From a checkpoint of a small mixture-of-experts model trained on Wikipedia.
Size: 14 layers, width 320, 35M parameters.
Experts: 16 experts in each of 14 layers, 2 picks a token.
Training: a variant of Muon for the experts, 283M tokens, 8643 steps.
Below are experts of layer 9 (counted from 0) of a mixture-of-experts language model. Rows are named router (the router's row for the expert), up (a neuron's input weights, with its number), down (a neuron's output weights, with its number) and show model dimensions 0-159. Each number is 200 + 30 x the weight over its row's rms, rounded and kept within 0 to 999.
After each expert's rows: "comes before" lists some tokens at least twice as common just after its tokens as in all text; "gets" lists some tokens that make up at least twice as much of what it gets as of all text. This comes from a sample of Wikipedia text that the model never trained on. Tokens count by the router's weight.

# expert 5
router,142,196,163,247,198,196,208,177,251,233,185,146,201,223,206,232,169,203,242,299,181,173,291,194,210,181,225,173,222,208,217,195,215,174,182,172,159,234,168,188,209,194,194,167,196,207,238,176,141,178,177,214,165,224,176,165,212,171,188,144,173,194,226,189,192,153,210,171,211,173,196,195,207,213,195,162,168,183,192,136,208,260,203,167,216,161,135,201,220,225,144,166,152,206,229,207,164,208,162,196,181,199,163,228,233,212,219,225,206,150,251,242,191,228,170,183,227,195,220,191,164,212,199,246,220,180,153,211,220,237,179,159,239,169,257,220,183,169,214,201,200,204,117,190,148,235,184,227,214,169,193,200,150,238,143,205,220,221,176,208
up10,210,202,194,195,252,218,239,211,121,225,207,216,217,221,221,247,215,173,157,229,219,206,198,193,220,167,235,220,210,208,134,181,211,190,226,284,220,220,216,242,136,187,218,197,235,197,182,204,187,175,183,130,155,182,160,225,207,175,215,190,189,223,204,222,208,159,224,193,226,245,187,178,200,232,211,230,167,211,259,221,175,188,233,191,170,190,207,207,189,185,203,219,176,209,233,198,126,257,233,228,184,247,196,215,181,206,188,211,191,159,223,155,190,158,214,206,197,180,246,98,213,188,209,184,209,196,212,201,231,282,153,196,260,257,224,209,182,227,209,199,219,162,224,154,204,223,184,222,190,178,173,200,176,214,135,228,219,204,195,209
down10,216,233,199,190,148,167,198,248,231,224,222,151,195,194,209,187,208,257,171,208,179,169,214,173,220,169,210,196,158,129,235,208,194,182,236,188,247,198,181,205,166,200,176,226,187,161,193,162,211,223,243,261,225,213,214,238,167,175,210,131,240,183,226,208,236,190,240,174,224,187,167,177,225,194,263,176,208,207,237,198,159,215,223,212,194,234,210,214,213,185,203,224,133,195,214,210,256,138,146,195,182,183,231,162,145,179,155,146,210,249,185,208,171,266,181,197,157,172,193,252,181,273,196,146,173,215,232,250,175,169,236,240,143,209,206,205,199,240,175,208,185,175,205,228,193,161,187,226,156,202,178,239,213,155,217,187,203,207,198,241
up11,211,180,177,185,219,225,214,258,211,279,164,205,200,177,216,248,161,218,192,217,214,188,243,190,198,192,215,158,190,231,243,214,189,254,209,169,196,215,229,212,127,198,234,247,151,203,206,147,158,169,165,210,238,200,187,199,191,246,170,220,210,241,216,206,166,191,217,161,235,140,200,190,194,199,182,172,173,207,177,220,228,180,157,239,179,217,201,184,195,274,251,181,188,153,211,200,196,174,220,222,215,132,131,223,204,166,236,226,209,226,163,224,204,194,237,232,179,190,188,222,179,202,192,246,207,195,231,197,209,192,219,110,170,130,263,201,209,173,228,174,196,179,167,178,185,165,202,224,152,195,225,223,170,193,193,242,220,213,152,223
down11,159,184,243,173,136,178,201,193,212,154,240,199,246,197,209,172,189,231,238,191,201,205,227,218,181,274,163,209,173,167,185,239,234,196,161,271,225,188,200,219,252,250,214,185,233,175,246,183,183,260,205,225,195,217,143,202,205,129,190,259,222,197,175,244,213,201,181,176,206,255,189,155,216,184,199,274,177,157,195,179,228,187,213,150,231,214,245,192,203,186,191,248,186,197,156,198,151,180,228,148,226,218,232,177,204,198,164,120,226,168,234,213,247,228,230,185,224,213,222,168,209,189,234,221,235,194,165,183,189,165,239,196,263,209,165,206,191,199,237,165,238,174,222,196,221,243,183,164,182,196,139,188,218,172,138,173,237,188,226,210
comes before: "0", "1", " |", "2", "3", " |\n"
gets: " ", "–", " L", " D", " W", " N"

# expert 13
router,252,226,195,175,156,144,174,157,263,202,230,201,213,210,197,198,201,213,224,193,205,218,201,205,107,217,217,195,196,187,190,183,213,178,184,200,198,178,223,189,220,166,183,159,158,179,193,227,134,157,175,232,176,194,192,168,167,157,196,160,169,148,184,217,200,160,191,198,215,217,167,221,180,164,198,203,149,209,200,117,190,198,236,173,163,137,161,229,223,215,203,154,116,225,210,188,219,191,219,173,161,215,167,172,179,238,197,198,198,230,162,182,222,217,195,194,219,201,254,196,170,209,209,225,243,166,185,144,223,226,191,201,191,217,196,209,196,183,186,228,143,201,149,208,173,184,255,265,232,263,226,183,204,270,165,163,174,229,231,212
up1,239,176,177,286,229,222,142,175,192,218,220,205,215,237,200,173,190,225,207,229,183,205,214,220,172,195,283,169,209,130,226,222,145,207,198,196,187,238,231,208,160,169,287,183,187,184,227,217,150,204,159,201,211,188,171,220,197,176,137,266,190,131,160,188,225,191,186,202,203,196,184,194,201,231,213,168,186,182,186,226,179,227,169,179,235,145,193,213,195,178,211,223,197,174,154,167,184,219,242,238,162,213,208,236,294,232,229,226,188,124,201,222,196,211,200,233,203,182,207,148,230,171,236,227,227,182,151,246,248,248,233,173,166,144,206,224,249,164,185,225,183,199,196,238,189,188,186,211,234,228,183,221,201,252,198,188,211,155,218,214
down1,195,162,265,183,253,213,243,238,171,183,208,228,201,217,175,167,210,249,205,200,189,219,191,221,187,207,249,192,187,230,215,189,180,190,173,173,241,238,154,205,210,202,189,267,235,176,203,187,220,184,210,227,221,164,187,190,172,217,175,166,232,180,218,187,207,170,170,211,241,256,192,162,222,196,220,228,180,185,204,193,216,145,209,241,188,243,177,265,212,177,221,261,214,135,192,205,151,236,236,172,168,253,205,151,183,231,132,159,204,255,154,205,197,161,222,142,147,207,204,179,113,193,206,181,237,243,169,177,185,226,192,233,220,263,201,254,179,257,217,183,194,159,176,147,145,202,178,191,233,177,171,161,237,209,217,238,208,203,198,189
up2,201,172,211,258,202,199,173,211,176,209,168,192,147,219,175,215,222,272,176,213,197,195,170,191,240,181,171,196,233,194,194,202,164,214,141,117,239,183,177,202,224,174,209,178,243,184,192,142,154,262,211,163,191,266,180,175,228,227,207,189,135,226,166,194,191,211,191,191,207,213,165,190,224,147,189,197,208,237,227,200,208,129,191,195,242,191,164,212,170,153,167,176,177,154,234,232,195,239,219,199,198,175,186,210,200,214,207,198,209,177,179,200,253,224,248,187,233,246,161,147,240,245,207,186,238,195,182,244,160,229,208,225,151,244,138,191,194,179,155,177,227,185,196,244,158,179,219,193,215,161,188,215,211,194,175,207,271,174,247,183
down2,201,171,215,214,214,206,235,227,155,198,220,202,210,191,155,236,150,214,204,207,172,144,169,219,203,186,223,183,239,215,268,193,133,185,147,163,240,230,228,276,190,161,181,200,166,231,228,155,145,225,215,180,182,223,194,190,197,158,162,182,213,211,164,173,159,203,196,266,152,182,201,207,229,198,227,187,182,200,220,209,215,213,196,200,259,149,192,222,163,177,214,230,219,208,142,223,223,199,224,281,187,176,198,266,160,173,194,221,192,206,162,181,213,187,287,164,155,225,153,198,232,248,207,226,190,231,192,199,190,154,171,169,171,239,179,192,202,172,182,201,216,185,176,223,182,196,279,229,174,217,207,171,221,203,204,160,211,168,212,183
comes before: " |", ".", "%", "}", ")", "5"
gets: "2", "1", "3", "0", "4", "5"

# expert 3
router,233,161,146,171,201,186,202,183,227,210,241,166,229,168,186,236,205,231,245,175,210,195,232,225,160,181,247,187,210,161,224,221,213,225,212,183,152,193,202,241,196,209,141,179,182,201,218,227,212,194,200,177,155,265,220,187,168,189,228,192,188,247,237,216,204,219,220,217,215,166,119,217,219,191,182,169,209,123,227,164,238,208,222,193,187,185,193,211,212,143,179,218,164,168,221,178,143,219,209,146,153,188,168,180,255,246,205,136,243,185,188,244,178,254,201,212,209,165,220,208,206,181,227,194,173,183,167,190,163,181,216,202,223,240,170,192,152,214,198,201,150,207,153,224,169,150,208,237,217,167,199,168,208,248,220,172,208,184,202,233
up10,183,155,175,215,217,190,201,208,157,216,214,163,218,156,157,250,237,274,202,216,128,173,154,171,181,193,183,193,198,194,178,135,236,207,193,175,214,230,221,194,163,244,238,187,172,172,217,228,232,219,140,254,168,195,263,267,213,207,170,221,201,139,248,195,212,206,192,160,218,228,230,168,231,207,196,190,236,223,241,190,179,189,168,182,201,205,191,208,218,199,212,220,268,210,249,184,209,248,238,204,221,281,160,237,164,236,191,178,183,187,176,230,223,236,218,172,157,198,222,212,197,217,211,202,208,181,187,172,168,200,169,218,258,226,214,287,218,257,187,201,213,159,227,196,156,234,172,255,196,239,208,153,201,229,173,200,195,196,249,191
down10,181,189,199,195,177,159,200,201,144,147,151,216,228,189,198,150,185,204,225,193,229,199,262,222,209,248,205,203,217,193,159,223,238,236,194,151,196,184,159,179,191,198,216,188,206,209,210,172,184,198,186,194,145,229,163,228,189,223,156,219,187,212,232,174,183,175,171,186,181,197,145,206,194,168,198,160,190,182,213,188,229,141,170,210,206,164,194,248,147,178,219,220,137,209,216,252,211,184,215,136,217,142,258,231,210,199,192,161,186,195,273,187,156,173,215,201,194,226,214,166,191,239,192,182,201,223,227,229,225,193,174,230,238,253,214,225,197,219,184,190,182,213,157,227,212,231,206,162,221,221,232,177,214,172,225,229,193,185,204,222
up11,229,144,259,227,226,207,212,132,153,216,218,169,184,135,248,215,190,201,234,230,169,131,194,190,256,178,230,228,147,159,173,181,141,158,223,163,222,180,214,213,208,221,192,181,182,204,178,194,205,230,195,228,195,203,194,210,235,189,188,158,182,165,195,171,249,221,214,274,225,145,207,210,169,179,210,167,243,166,199,179,212,188,190,181,233,195,211,187,243,169,187,175,145,186,190,148,213,118,198,203,179,215,188,187,235,167,162,206,225,200,223,283,194,227,199,217,179,147,190,218,184,197,197,175,169,245,197,258,178,146,167,190,205,166,200,231,234,233,170,211,139,174,235,175,210,229,234,233,230,209,202,151,190,187,236,254,202,248,219,158
down11,228,248,233,191,173,162,201,196,210,215,221,189,245,239,198,169,208,152,187,171,214,206,210,189,224,170,123,151,227,223,235,188,181,237,164,209,223,254,184,219,206,210,217,170,174,165,160,195,175,152,193,226,211,271,208,191,199,193,241,187,200,196,242,206,164,176,175,213,174,183,181,209,253,197,163,218,203,182,271,185,182,168,221,223,223,210,249,165,177,172,212,158,241,207,210,187,182,180,134,163,183,255,222,218,195,237,273,176,207,169,225,158,241,233,161,221,172,210,254,198,137,168,190,185,246,189,172,192,241,256,219,209,227,217,208,202,306,217,200,155,219,221,139,215,135,214,215,157,228,241,219,211,111,128,214,189,207,247,186,220
comes before: ",", "201", "200", "–", "202", "199"
gets: " ", " a", "6", "–", "1", "0"

# expert 10
router,214,194,181,230,230,216,170,193,260,204,178,152,216,234,253,212,222,245,180,156,252,198,203,192,196,181,281,190,188,193,184,239,245,241,233,177,164,236,170,255,181,241,189,150,210,256,238,144,207,241,207,187,199,219,151,157,211,209,167,167,219,187,154,235,171,156,217,268,199,177,153,239,215,179,222,130,209,166,185,157,215,242,205,201,224,178,173,247,258,175,173,169,202,227,215,222,224,201,176,227,190,199,172,195,214,234,234,187,196,187,244,215,203,201,239,198,176,170,231,190,229,202,174,201,199,186,175,213,236,136,148,177,239,220,180,231,215,235,147,174,194,210,220,230,186,176,195,216,172,210,231,167,176,256,194,171,214,197,197,152
up10,232,179,149,142,192,136,217,208,157,256,192,167,180,215,187,224,192,205,131,198,170,168,190,223,242,217,194,195,177,237,224,263,203,231,230,200,193,169,190,249,168,212,210,227,179,242,202,198,213,198,212,181,154,213,195,180,164,218,206,198,206,159,192,208,217,209,182,175,210,128,189,170,177,227,280,180,199,179,259,147,189,204,153,196,166,220,224,233,268,182,148,203,178,194,215,212,223,208,163,199,210,227,180,174,178,225,193,163,191,195,217,199,165,164,223,205,219,233,168,223,212,253,234,195,208,209,147,214,187,152,197,199,210,160,182,169,213,209,122,234,215,286,180,208,167,121,222,247,229,170,225,197,201,225,203,205,234,245,194,183
down10,178,200,239,211,204,222,270,239,207,164,179,168,226,189,205,193,181,221,199,243,183,181,193,231,247,222,165,211,189,228,191,189,186,229,181,236,164,205,166,169,166,238,247,150,220,218,170,183,147,215,188,229,190,200,181,208,261,229,205,175,186,226,161,218,191,257,243,160,161,201,187,157,218,262,200,222,190,179,236,185,182,207,167,175,199,217,149,137,237,166,215,244,239,226,165,208,241,233,224,223,238,211,255,192,207,231,184,208,263,217,194,197,174,243,210,183,275,236,224,162,193,220,175,180,209,173,190,161,190,209,181,218,199,208,164,148,185,163,204,222,172,208,151,214,219,162,174,221,185,159,190,187,185,248,212,219,184,199,237,175
up11,188,148,180,210,175,161,214,214,199,164,193,192,154,166,202,167,198,166,211,245,182,203,197,168,233,178,184,180,224,165,172,211,245,178,206,185,135,211,221,189,215,179,232,204,214,166,195,193,198,139,170,251,176,207,148,243,200,209,153,199,194,204,163,168,208,208,178,237,193,215,212,207,210,261,182,234,199,219,255,248,224,193,174,251,197,233,167,197,144,144,202,213,216,190,206,204,166,171,208,190,239,202,180,224,176,169,202,221,194,195,243,255,186,191,234,169,193,186,218,184,195,205,176,203,166,191,309,220,162,209,169,191,177,159,245,186,195,197,180,211,208,197,186,203,188,225,194,178,229,174,233,175,247,202,251,217,168,254,216,247
down11,213,140,205,146,223,172,214,212,220,195,178,188,180,203,210,282,217,234,159,204,230,223,227,238,179,157,235,193,221,160,183,165,181,213,251,228,208,186,167,233,157,172,216,229,194,185,223,230,203,199,255,228,209,184,253,191,227,162,228,215,236,185,186,222,247,252,127,213,207,210,212,227,181,207,185,244,272,199,192,188,238,152,151,178,207,211,173,199,162,220,178,171,146,179,190,181,231,183,180,208,228,199,180,200,215,261,191,194,208,152,223,189,201,219,192,210,184,157,160,194,147,179,199,159,248,210,178,212,226,204,188,185,247,199,183,198,202,158,195,225,215,178,201,178,185,216,212,196,240,199,218,214,132,221,185,164,238,225,200,160
comes before: " the", "-", "==", "===", "=", " a"
gets: " in", "\n", " at", " on", ".\n\n", "\n\n"

# expert 11
router,280,191,213,167,188,146,195,170,180,178,219,185,207,212,228,244,203,238,208,173,224,197,218,250,184,208,217,200,184,202,180,236,218,225,219,222,170,233,204,216,226,171,184,161,237,220,227,190,170,194,183,183,221,240,228,177,188,144,228,187,200,180,258,211,123,207,237,215,222,180,154,226,197,210,242,211,140,211,194,174,212,226,229,246,226,160,210,241,215,200,229,192,162,251,227,228,203,207,182,176,215,174,167,185,179,244,271,202,243,156,200,238,220,247,187,189,199,188,216,221,170,203,188,248,265,149,171,143,157,242,249,248,221,239,183,230,205,222,227,188,174,195,203,211,157,184,220,225,238,181,193,217,148,227,197,212,215,227,222,217
up1,223,258,214,202,221,190,181,164,204,202,203,151,193,158,232,187,230,218,153,247,184,199,234,174,214,157,177,227,198,228,189,198,255,257,174,216,180,166,233,173,245,218,206,178,186,172,135,246,194,208,180,206,210,189,196,252,211,115,191,259,210,230,152,245,198,212,177,220,183,210,185,176,154,197,179,183,218,198,177,203,153,193,158,181,192,226,189,139,265,215,183,200,209,207,205,184,232,113,221,141,225,233,230,163,175,220,237,182,163,216,151,230,191,212,246,181,199,233,204,190,230,232,191,186,227,213,260,184,217,200,192,208,219,244,226,213,151,203,217,208,227,193,241,212,208,277,200,199,194,191,195,184,191,182,174,206,234,193,204,147
down1,207,170,158,174,150,198,186,213,222,227,206,172,193,227,190,187,173,170,240,187,136,227,140,206,161,258,226,172,220,183,242,206,198,159,203,199,175,167,235,216,228,207,205,245,199,166,245,165,192,235,159,165,222,167,153,205,198,237,234,177,247,186,203,191,222,207,234,197,179,194,192,204,208,223,161,215,236,220,204,250,191,206,196,183,184,185,201,161,220,163,233,196,214,202,171,189,174,239,210,214,168,228,185,219,240,199,172,220,215,204,236,210,241,200,271,241,203,210,217,217,191,211,187,229,160,227,214,199,210,254,264,188,141,229,177,199,201,185,206,153,214,209,181,192,236,141,224,132,167,135,208,176,191,137,208,194,211,180,191,232
up2,230,201,194,189,229,231,184,178,166,222,206,183,210,162,167,178,230,174,205,172,221,228,220,225,245,135,189,198,195,236,220,171,176,252,204,241,155,245,215,185,236,169,197,210,194,173,240,216,245,218,275,191,197,165,174,208,187,196,224,267,190,190,206,202,252,170,203,184,227,245,175,206,216,241,186,205,181,179,200,252,180,218,187,128,213,162,185,222,227,155,209,151,176,240,211,287,183,179,203,239,186,215,157,176,254,214,201,182,213,228,195,202,193,145,228,201,189,202,186,191,208,218,187,261,240,161,175,178,185,239,212,224,163,189,187,207,146,174,193,198,131,184,186,188,196,181,250,206,162,222,221,156,218,205,191,211,190,224,243,218
down2,178,258,181,210,203,164,180,192,207,217,200,201,201,178,183,232,131,265,186,209,191,260,173,181,194,230,170,196,195,163,173,228,254,188,183,186,219,156,220,179,163,187,194,225,204,250,175,186,200,169,207,232,173,198,116,186,158,200,169,142,203,151,261,158,187,178,229,190,209,229,209,201,198,148,187,162,255,183,207,197,207,141,246,203,195,174,219,213,147,212,259,265,235,238,243,234,200,228,226,206,242,206,216,213,204,160,224,130,187,211,158,156,160,212,195,244,198,179,196,182,208,213,174,224,208,206,156,171,246,192,203,197,146,220,214,231,300,263,176,180,179,278,191,140,229,220,191,238,277,209,194,227,212,208,175,210,229,182,172,167
comes before: "-", ":", "The", "==", "===", "In"
gets: " (", " \"", "|", "\n", ".\n\n", "=="

# expert 4
router,310,209,246,158,192,195,201,211,211,239,216,175,230,207,185,209,211,230,189,195,207,207,253,246,227,174,191,207,198,163,203,242,229,206,197,171,179,199,223,231,205,247,178,152,228,235,224,209,141,208,225,191,185,231,209,181,125,166,186,215,187,184,243,213,191,131,191,201,208,173,193,189,192,182,190,176,196,169,229,184,174,217,186,192,170,211,209,250,214,219,176,190,107,221,191,230,226,185,238,193,200,212,190,153,225,178,192,205,194,191,212,196,225,187,213,217,190,157,218,208,215,225,226,238,200,190,138,221,182,221,305,196,181,263,195,222,172,226,144,221,197,182,206,192,177,159,260,215,251,253,213,193,169,240,206,186,144,187,191,216
up10,175,168,218,212,241,204,207,180,157,169,215,160,186,164,225,214,211,201,240,234,174,161,217,181,186,208,186,227,193,178,209,192,216,201,203,241,197,208,204,213,165,169,167,174,210,173,233,150,183,218,231,239,185,231,141,180,206,188,216,202,156,201,157,252,191,240,210,279,202,192,200,179,189,201,191,196,157,211,179,166,215,169,171,214,213,149,208,216,177,249,237,160,201,195,142,230,182,213,157,134,219,175,174,204,274,175,183,161,228,155,212,186,200,224,225,216,185,191,195,193,302,214,262,236,255,172,186,203,183,244,202,152,175,221,210,175,220,201,184,165,185,182,160,205,179,132,199,171,219,189,229,229,239,215,218,190,176,170,206,192
down10,213,172,182,156,161,191,270,236,222,186,196,200,165,208,162,174,246,188,186,214,212,196,182,205,183,179,186,199,188,200,190,207,193,239,198,149,187,174,240,226,272,154,185,237,168,186,257,224,232,212,94,200,187,252,244,177,222,232,263,167,216,204,165,197,256,146,185,257,186,210,155,190,162,178,212,193,185,153,231,226,231,155,183,220,203,183,187,215,184,184,177,229,188,218,205,194,191,185,203,203,199,195,219,259,154,210,190,223,188,203,216,190,220,150,248,227,155,182,171,189,144,238,184,225,209,217,219,240,171,240,163,223,280,259,188,233,210,141,230,172,238,179,172,193,240,225,208,149,228,183,246,191,226,171,166,196,167,184,194,219
up11,214,204,212,203,199,162,183,182,268,221,180,150,252,228,160,178,194,188,179,196,180,262,264,216,185,187,201,187,223,208,189,189,201,162,193,144,238,172,189,220,203,168,221,191,198,256,193,125,212,169,215,143,207,219,237,193,257,219,200,181,142,193,178,195,201,219,167,152,244,202,235,224,197,160,161,217,186,184,202,205,225,200,185,231,236,245,215,188,226,165,248,152,224,192,265,170,219,201,197,202,202,207,236,215,187,146,224,161,199,166,190,184,269,260,210,238,189,188,192,222,142,251,189,171,208,209,172,209,133,209,200,195,196,198,195,171,169,252,115,218,218,203,229,215,213,212,210,181,179,169,133,210,240,216,161,169,187,186,208,223
down11,159,216,193,202,214,250,249,242,188,224,180,208,188,185,210,221,213,205,213,242,206,202,204,202,209,219,203,228,213,221,211,193,238,226,154,166,137,244,183,200,191,184,173,182,192,189,199,232,248,219,137,205,216,175,197,222,182,221,188,187,251,233,199,211,205,175,244,220,148,155,215,196,166,194,186,206,247,198,170,165,201,202,211,190,208,253,189,220,183,255,199,238,223,187,199,177,199,196,238,155,195,253,152,235,223,283,140,222,236,231,215,243,184,185,222,142,176,125,234,222,185,186,211,253,184,176,206,183,244,185,253,189,162,190,155,170,222,186,226,229,132,193,280,208,191,193,222,200,183,174,221,203,187,160,223,198,125,206,184,185
comes before: " ", " \"", " The", " A", " which", " New"
gets: ",", ":", " |", ";", "-", ")"

# expert 12
router,189,200,224,247,185,207,196,172,193,218,221,202,180,238,227,303,162,218,229,184,149,229,197,204,158,175,217,213,212,221,205,215,194,206,190,187,199,177,213,230,188,185,167,184,175,207,221,206,177,200,178,135,207,243,198,176,192,148,212,159,211,236,242,179,239,114,194,232,188,167,199,212,218,177,198,238,205,195,196,154,182,197,172,178,183,162,226,210,231,217,172,168,162,202,205,202,192,216,211,190,208,169,174,205,167,209,166,200,245,133,183,248,281,179,243,232,203,200,250,205,163,241,186,188,200,199,139,218,202,206,166,158,224,231,156,221,179,245,201,199,231,201,130,202,208,194,231,209,217,204,199,237,150,214,194,166,170,222,210,204
up10,217,222,164,177,210,219,241,155,156,211,207,175,212,192,194,199,239,188,172,231,211,243,167,218,222,173,249,203,223,190,220,277,178,198,195,196,202,198,214,242,198,195,144,177,159,193,201,162,233,219,134,249,217,161,241,205,203,176,146,227,249,153,232,261,172,223,169,212,177,166,228,175,175,229,189,210,169,229,225,198,214,205,214,216,192,189,176,216,191,251,194,229,221,183,253,174,144,171,250,160,240,217,149,200,186,214,189,174,191,182,181,220,172,198,203,187,156,160,216,168,215,227,213,154,175,167,164,153,176,163,177,182,222,234,193,170,214,264,216,205,192,217,223,167,191,251,223,163,154,205,174,198,176,190,246,204,155,217,215,210
down10,205,228,206,214,218,212,210,248,177,236,193,162,179,179,178,229,181,169,205,104,169,198,146,235,164,214,175,278,146,206,147,215,196,209,218,205,184,162,217,184,228,195,208,252,202,224,211,126,194,183,248,216,235,201,190,184,261,192,256,133,195,243,159,162,220,209,203,194,204,233,158,174,166,136,198,233,236,211,103,208,178,200,194,188,221,227,180,156,229,240,223,182,251,221,194,198,227,210,162,253,188,204,161,175,209,166,217,221,188,185,198,192,211,166,234,174,171,140,191,235,210,167,197,149,193,213,147,213,200,177,163,176,211,145,154,204,212,173,169,189,220,213,174,195,199,234,167,184,223,150,272,153,165,178,221,187,221,224,201,188
up11,220,206,185,214,142,229,139,151,176,240,191,237,197,241,223,239,217,243,204,186,188,140,193,166,221,189,210,165,177,242,139,202,177,195,161,178,222,209,207,222,191,188,216,187,206,292,161,213,192,249,140,174,198,204,177,262,192,247,171,255,209,229,185,165,219,198,187,167,199,170,208,212,187,165,181,158,172,166,164,234,195,213,173,169,161,212,245,225,158,171,238,217,188,169,232,187,217,230,155,202,214,193,182,216,218,257,205,182,180,187,192,192,218,214,164,227,206,246,217,159,225,209,164,145,191,200,214,232,194,193,204,207,183,245,233,215,167,186,197,179,215,175,241,152,161,193,192,212,179,184,220,166,189,198,199,205,187,209,185,158
down11,191,139,173,182,191,146,230,253,149,147,185,187,230,195,192,242,183,228,240,218,149,157,194,187,254,192,194,206,226,170,250,261,224,238,146,195,215,236,223,187,230,185,189,222,183,146,165,241,194,165,238,281,203,171,266,135,242,211,220,201,190,158,176,159,216,213,182,185,172,170,213,165,269,177,192,220,184,235,247,176,158,244,226,198,211,190,188,174,239,174,174,178,199,133,198,210,221,201,225,169,207,205,195,213,207,200,202,244,194,172,184,179,149,172,187,202,151,133,230,252,186,225,175,216,195,188,222,218,247,210,183,200,193,105,249,215,243,243,146,221,246,208,183,243,228,166,219,221,236,242,222,178,196,245,156,199,140,177,208,193
comes before: " ", "|", " —", " |\n", " +", " −"
gets: " |", " |\n", "|", ";", "%", ")"